Below are experts of layer 10 (counted from 0) of a mixture-of-experts language model. Rows are named router (the router's row for the expert), down (a neuron's output weights, with its number) and show model dimensions 288-335. Each number is 128 + 32 x the weight over its row's rms, rounded and kept within 0 to 255. Numbers have three digits each.
After each expert's rows: a language model's description of what the expert responds to. This comes from a sample of Wikipedia text that the model never trained on.

# expert 20
router:164128136103076088133105126173084153105121137146113141177123119100114107084150137131135144088096158134157098122126087130127149084086167112147134
down0:098140149123124118118162120129115086148103108156163152131155162077101108110158119112126108090149116137150167096099095098139134146187104143149144
down1:120156103087114150101113162114108107130066174127176141183147199120146158147135132133096106116167134119163132135195121153127154107149095069150174
down2:145099112122108127157092143117138135164093094179101126142158147147184104139147100119114129163110131097145172174143152134126149141204079164134141
down3:172120108127069157134122158113126113118156108143145112152134120191110164157069140114119116115098122125132168085124077142151091176142137103092117
down4:070047146102179129120104170095084170081136117089110086164103167168170158153135102077123088136120114122162128084141114110120097133140111144154161
down5:166106128065130152131117125117096080165136125163130116163112125139206122148074078148150059117085146125109191156133161138158077120106132120118108
Space before numbers

# expert 4
router:133167113154068156162170140107145084168125123127186125121128136117063170146091110161127162148108092121095153135087061035128094140105134114174114
down0:138114131121177119133169138108087111120090121086136110146133122170098184161114166133182073161135077104148200125125123157160174099094069114039095
down1:119126130137179069120145117126180159158147109118128166106124116147071129102112184100108167132183091186060203125168158126140130137083131153124166
down2:166152123159109216136043079188076150113180119134152172123160165120157120150065154116124156093114108157106045117112110084141106189134128050144111
down3:160118090165089229124133188127114087131109126130143098082108101107126086140157099110160124095057175126086100137089114127157102114147139158152133
down4:122114137130127093154149143174152081167082103157151094153117142136099122145152127120125101174146168107084102063094095163075182141128110188121121
down5:124122145153160185129150111122145129149162129109132109122145106081140126143137130151128178121146097111088144124121074080061097090070113138143123
Year first digits

# expert 57
router:132114087065111094144159144091130112103172112152108100167095143121132129108145187100186130124095123118112160160149113083123181085149187136061149
down0:160120111090147152153144167099132186103078139151167079112162076144105180095115161084085127097125121149095202155141163155140193151120116071160109
down1:126134127177127185088096080086185147143183111128153153124180149090123128057108125093174116124177106135119103171152140088096176086131137135096164
down2:178136127168148170148053122151169138120138129132111096154132144135074170137087114102101191136206058101122149133112160122152136131155143111146118
down3:124064081153122153129142123109109145135140187121109104140089135120123155101123161066147125209128098127095089149193134137136152102084096161128137
down4:106119157097151115151121115122087104150181094147191089138138159063150111147104151157114163138112118127144117127124092140088148050127071133072122
down5:102071128117094104175103159133146108100109107074047132116161129131061157068155159126127143154160117100142148136093077136078178120149132132131133
Table cells and scores

# expert 61
router:149176139155174138149108039163162118105108129118153206123084179124138140069137131143181124126166114090132125146140157101121133087113156129108145
down0:095095108147144093096093119063082089120096190147144162090103165064166073145147132074107111215131109066090146087098201112129149144182089108170096
down1:108097118166152186105147165125129100098097090156115112105180168111152101155146187150095152085074209216144087156123109143173145176154123109169142
down2:169166106151147182077149189129155082160093118154163156088131093186132095136103117100161149128160092108106109164100123135155188159065165123077107
down3:118108048088089090143062165162117138158090099155137145097063176107071133152083091127079128132077113089100114123158141147189098078168145193113104
down4:119093104095130116127105102143138169149097072137125082159118122110146181091107116099115089179058112128107171158117098122143150087103126179107121
down5:092115101149139122113100174161121134129079157154135164216154169047168111056112098096218192131147156090127117070156092108120157138144125130124118
Structural punctuation

# expert 31
router:114127136104051219115142117104121116106138160141049174151124153138089121159059128111095105126103175147114127125163081092108149094144171104090139
down0:115129140084154103111165111109124165118178182133180114157137128086188147123157164146140134082137104131145113098187153139112118110155087106091081
down1:181139161196155101172129148162136127107095124070182163131113124136116105155102121080141147124159072129106115112123132140098141117085187129162195
down2:113168101086121102138158155130157105170149132102139149133163121123137103151192117053141127164127117148181157141141097113155118126125150107116172
down3:168097172169152126097107130149105145086106140123116160148142158169127096098092126106154095119124128126190119149111104089112141137135153124128076
down4:085058117169108100155164120140087141196106181176175152090108112138147148143103082120139127112094120138129151094112136128136046117145132153106169
down5:154113110135055187168216147130068138131133128090167174108079119137129091202080127116155150082083086144118152108109102128051113103093117124118140
Plural and abstract nouns

# expert 13
router:120113087107156141116150188104152136131139138145124099109133100124102137137165156065133113138145165118107094092082137111100155117115136119112138
down0:073095164090101195111150154141081117093111106105138147167167217109147205181077150163115053139114137158137110143132063114091120143129173135095134
down1:105073103146112093105164163093173128095143168138111111110186136099155105089121137127077152178161086093107113170117186140130167149121126117167084
down2:164107134128136113146092125050105127165115127094132097176098156150157150106125107119155191119105168103089199127134183164119095128157133151139181
down3:143163158191133159167109110113123127150143168117162120139114120091175126152142160115116100144088132185162183074133132129149173131128119136142199
down4:147194130093145154110097128174157146162107117106159124062143090120172160118145119086151156143138189129166099158149122145104105140137156125151145
down5:066118126118098151150095138085157125068090109112100137138130105159158157110092097106071129107151250194117143104119120117169146118198132098156160
Year and number digits

# expert 17
router:162084083123149136176090148162158141154200095152110145084125112167135120079078093164149142109100155169137135140111143134081184158127121101111133
down0:163113159176177120081099156093146141103109146138104121152123111153082072124131143135120095163120132149182096165089149149159102135109160114073180
down1:102116102093157108080162124112049114154089190157142140083180110152094151115159094130159124137187106163202177201120146098076188157061091149116115
down2:122135123145136132184130115096121117160090132142104154100114080105113135113101128204126138095107162105126126089144113114085140164141140113117161
down3:103154115092111156132115135127065157133170125107109170070102120148142103158113086093117157162153111104130138124105154193111065147064184104106161
down4:111100128135127112116189090206151115086153064143127158098145134103061151127144123159167126128083111153176127147134137123131180177114165109103135
down5:110122105124198148107144093075101155128062092107127072154155156145137150122140113131115151080138083127163117148138127086139100150125143177145109
Forms of be

# expert 53
router:115069201132110087125101135162138120092106133116142107193101116132119118164158084157094123082098168154154160149194131152127159175124176113094144
down0:118113164091078127140144121145142117150162113140098126095123091163166194049134159129069126117044108087147089114159198173071084098137120140085141
down1:157125159116144124147099156161115079145106070082155138146131115143124074084138125121132134088152131220131094068106111120138098174124121087176134
down2:078143150146070091110096068143047155151100091099084163086172147138123114143207151173176139172098114144056156125118092145068147089096126184141160
down3:065148127143147129111128104096151166113163139207076115087125154142089090141139102090182111105120095132087156134156162086132132141151105092125126
down4:161129113144167086093111117100125154059041149109074107100154100139100126110145155106158139138142156093134139186095109151077108108095132165179142
down5:121104195118172137179096130059128134072193135126151077136130137131160144096086117149128164085076078077135139148098137122165101140117144157134069
Noun-phrase modifiers

# expert 41
router:106135106148162181169137136134136115081131164179095177190183093168145159121160152165083146143126149185095133128103082061084142125171137131101093
down0:128141140107110096071129082134113130121171134111117154153138139080124150133116161135166083174062104090138158122125153147151126203045107127118133
down1:152118163109136108129117183121118148090116082133136155131138170171140161134133208135095157099117105125145097141118111150124148064137057139166132
down2:144141141084182143132095109080138136172120146150110150132096133143150142107119187155057052115111095142100122130122142157178094105127151158182108
down3:179121165122143166098090098097103150131128121131130151185132118092112120151087158134131064188123152139080112087145117156131106128161164129107127
down4:116146080152168118085143172142148130137138114197178176088133093159077115144155094086095248120128134167160110141168114170166144153092140103047071
down5:117095191164123135145122126136139091106129139132134180130124176184167101120090069085150147131118228110129112075150194133087147121083111130115136
Table cell separators

# expert 37
router:150172094125082182133077120095100076136117100141086141151167127112111072127137120130128132069131089118076165128165119108124129139130111121117179
down0:174111142164193161183119155158110042113120141074102142110112139087063124101066147087082168136145148067130107141115166114106122087116091094112111
down1:120148115153152069181119136190095100111146117169162115132150139143149152136140156147128144098133084116200159104074102109141106107063104139094081
down2:128104066110124146148107160092094080127081126120144102114118202183075122075166132128142126136193138134138124120164191163131153120073157162165155
down3:135119135133111139165148157158125105103140155139119178081130128135122157124139109120167096146155120151117110198142157162122085150098125151133141
down4:144157160079172224092053156165084173084068138164120107108151144134120057149165130115057058192107170082073126100151087137155150159127147067123122
down5:092170083132129126134121102141094129141188049138135163088167081133140162160173082189121102048096133150146149093117139124105090148141138103131155
Table cell entries

# expert 59
router:121157143139181142171126053070148152094150144106040113100135178116176100130153112119118166133091133108118121137159177171088156092128147221136085
down0:147105174125172053047144098126179128112191173156130107140151103176196148164088146179148083132105111100090113190106113124113070188126159073113133
down1:191195092080126109067081128114153095118119126189078123127084123129060074116112117137117162089110166053143126134120141145194157071114128070105152
down2:153100119093159153149130173082138103147113132114138087152148191143162121107120144107132201128149172120147090186134093150172143107072121125153115
down3:091155138143135115142145148141167097147098131081135136106156136156158131118132131148158101129177182124081103120098198151195106122125103148105118
down4:160169151121098057156117168109179107132124126133143186143110102118148159058148176184166114137119131123120116106162117078082113143116118189147100
down5:086129134098159186114094150082064090102115088142116154069112165107153117118185121135124184132127120068137077165139202097140179111076169140160125
Determiners after prepositions

# expert 10
router:106111125156200147160135111121111087150122093145134146123113149154173143092128182139193115102121132086103139098157134114161167059091186132088149
down0:148122153146143139123143131100219096109121151134181123099116164115092126146146192083119146133123103097138117137085176087113098145088149070140127
down1:153099178172103176183091122074142120110104169127133181120111146084145199157100103125111057109130112123132131123093152113149172105151140123012131
down2:177148091167106149094114171184093150110117113168177141089193081156148114067131134127140123095149079158133160127119165118158140176160110073049113
down3:132086101099175130132076060137134191139157125158136138084134102143156076129132082130122119120107189114163146114119168163170117093109121119116127
down4:135118194127119164107158139113140167108119130160161138154075099165136113123155119144114103096087172109072084172108129125165133115094156173122143
down5:086100121146124170150191158150147098113157129123135117086103107156163113135093121115124102114111153100123083137088075149128181097155145169142138
Nouns after determiners

# expert 2
router:212115148162058078130106098185104075060105087085115172142134120142114118102127088127127133165182133106137136140091179115145163125135137187141153
down0:112146192127153143080120162139128180136153165178113121109112097112116029195156102099100118087150125094103128129129139129113150130113157098193100
down1:120120141183124167151195123114084152113104123122145094157150135187072176082062164156128100155132135135165162168134117118154152119082067099053171
down2:116153119137110172136127118160132151185118076136099112105123091158153130124130118170146147151141120149057090121107167118145160123106117140100142
down3:079173123173158152174157174148217137155100137168114051119184165093194132102123160104103111102137125160148127199074161069129080102111064128162092
down4:146130090092165144143090158139103170089178143058185125137168130108159186151077145156097083162093109111129134148128134113184203163109096146090113
down5:129153136114073088143145168137165114114161110134139135109150145129151111131150161122209109134174091086078097123095132159144160162104174153102114
Table cells, parentheses, hyphens

# expert 11
router:174179106151088067137125154136113102105110187101067100096129159087145143133098166163089081116114121139115129158152120172138168109000122124078161
down0:112148120151105113101095097122186128110162150157138085137149152160128117090109119125108173098125088120127081138171117125071107171122134125181143
down1:116140097083126098187128148168146049143117085100139115082121108162114147149129123147100114125104178157092082110144153172130135112147143128119158
down2:195136151182115065149157142156134110116096147176114120159169171183122185125103111164077134084087157180111113130148157138096129088130089114072180
down3:125165133162143152107164135130109133102092147119162158157149091175076106114128094131063143099143151143142057130160104117110095154140145148030105
down4:114096125103105116123112105121109015148158120131103164093111145086118140115076090117144089139170106049091097141086105130071092138103169120237146
down5:147077117095146109176138115092090018083157049133171137093155134099152113146111150120084110202112123164115167116155126151098093136141080188077138
Sentence-ending punctuation

# expert 52
router:106149111079149165082095142081176155117130107064133110119154173160183044056055136090144091116173104165143088107126127120085085137137090111174101
down0:099094160162155172061103112097142193132127099107099141091107148102041163127155172151086085121127109135138087119096118172180126173131123119110067
down1:096158180124091163085087109153097100101132076142078090144147080142095034170129155143118095131174136188132122166115088111184203147119133143058130
down2:126120128128130156134156083142152109145151141094106113094131113138128109114057148190131140115085150091159144125143114168132112083191190199054128
down3:139143087158105121156133142133207126137116174073172177088093142163087113116098130095172113120114106148119108107169117143112078095163171083102104
down4:153135086128134160115107144147179139110124122149123169114116113119058143129101143126087101127123112101115107152139161067150053119163122159144126
down5:072092153166187119138103123087120159120166145052113132150122148147137160112131090124099168133096158117100135096145119180100141157110114079132163
Odd bytes and years

# expert 18
router:103059083196172150175131105118138114094137112098116108149115163154120074117101084156101155158146111095116089152151120127146158073097150167157142
down0:143079180137123148174122143191193163114205124092141138080087150109154107139185130128148137150139192140172195157127142150050162178151143113099188
down1:110129131111184110147130104113165100111136171163139172135196095126144131091166133096096125154097119139119163129150106092119172164145192169141167
down2:066093101182121125146067110112128120156090094146081068139162141090083120114176152115081111104110155103131116142159112142022105130107096164083119
down3:079133134172092142143205127200119182108147158113141102196142102109157130213153166083169153114109110057157059185108106125125103162091114087168139
down4:111151129124080108139140128076182179105125110121133188150154160117135144111133099133137116146173143131115118121065130154127115125062124120156116
down5:147156087148234168101098132135128124052145146127075122214072103153180191148102122115161172153089121162132151140129054127185145099133131114131166
Definite article in events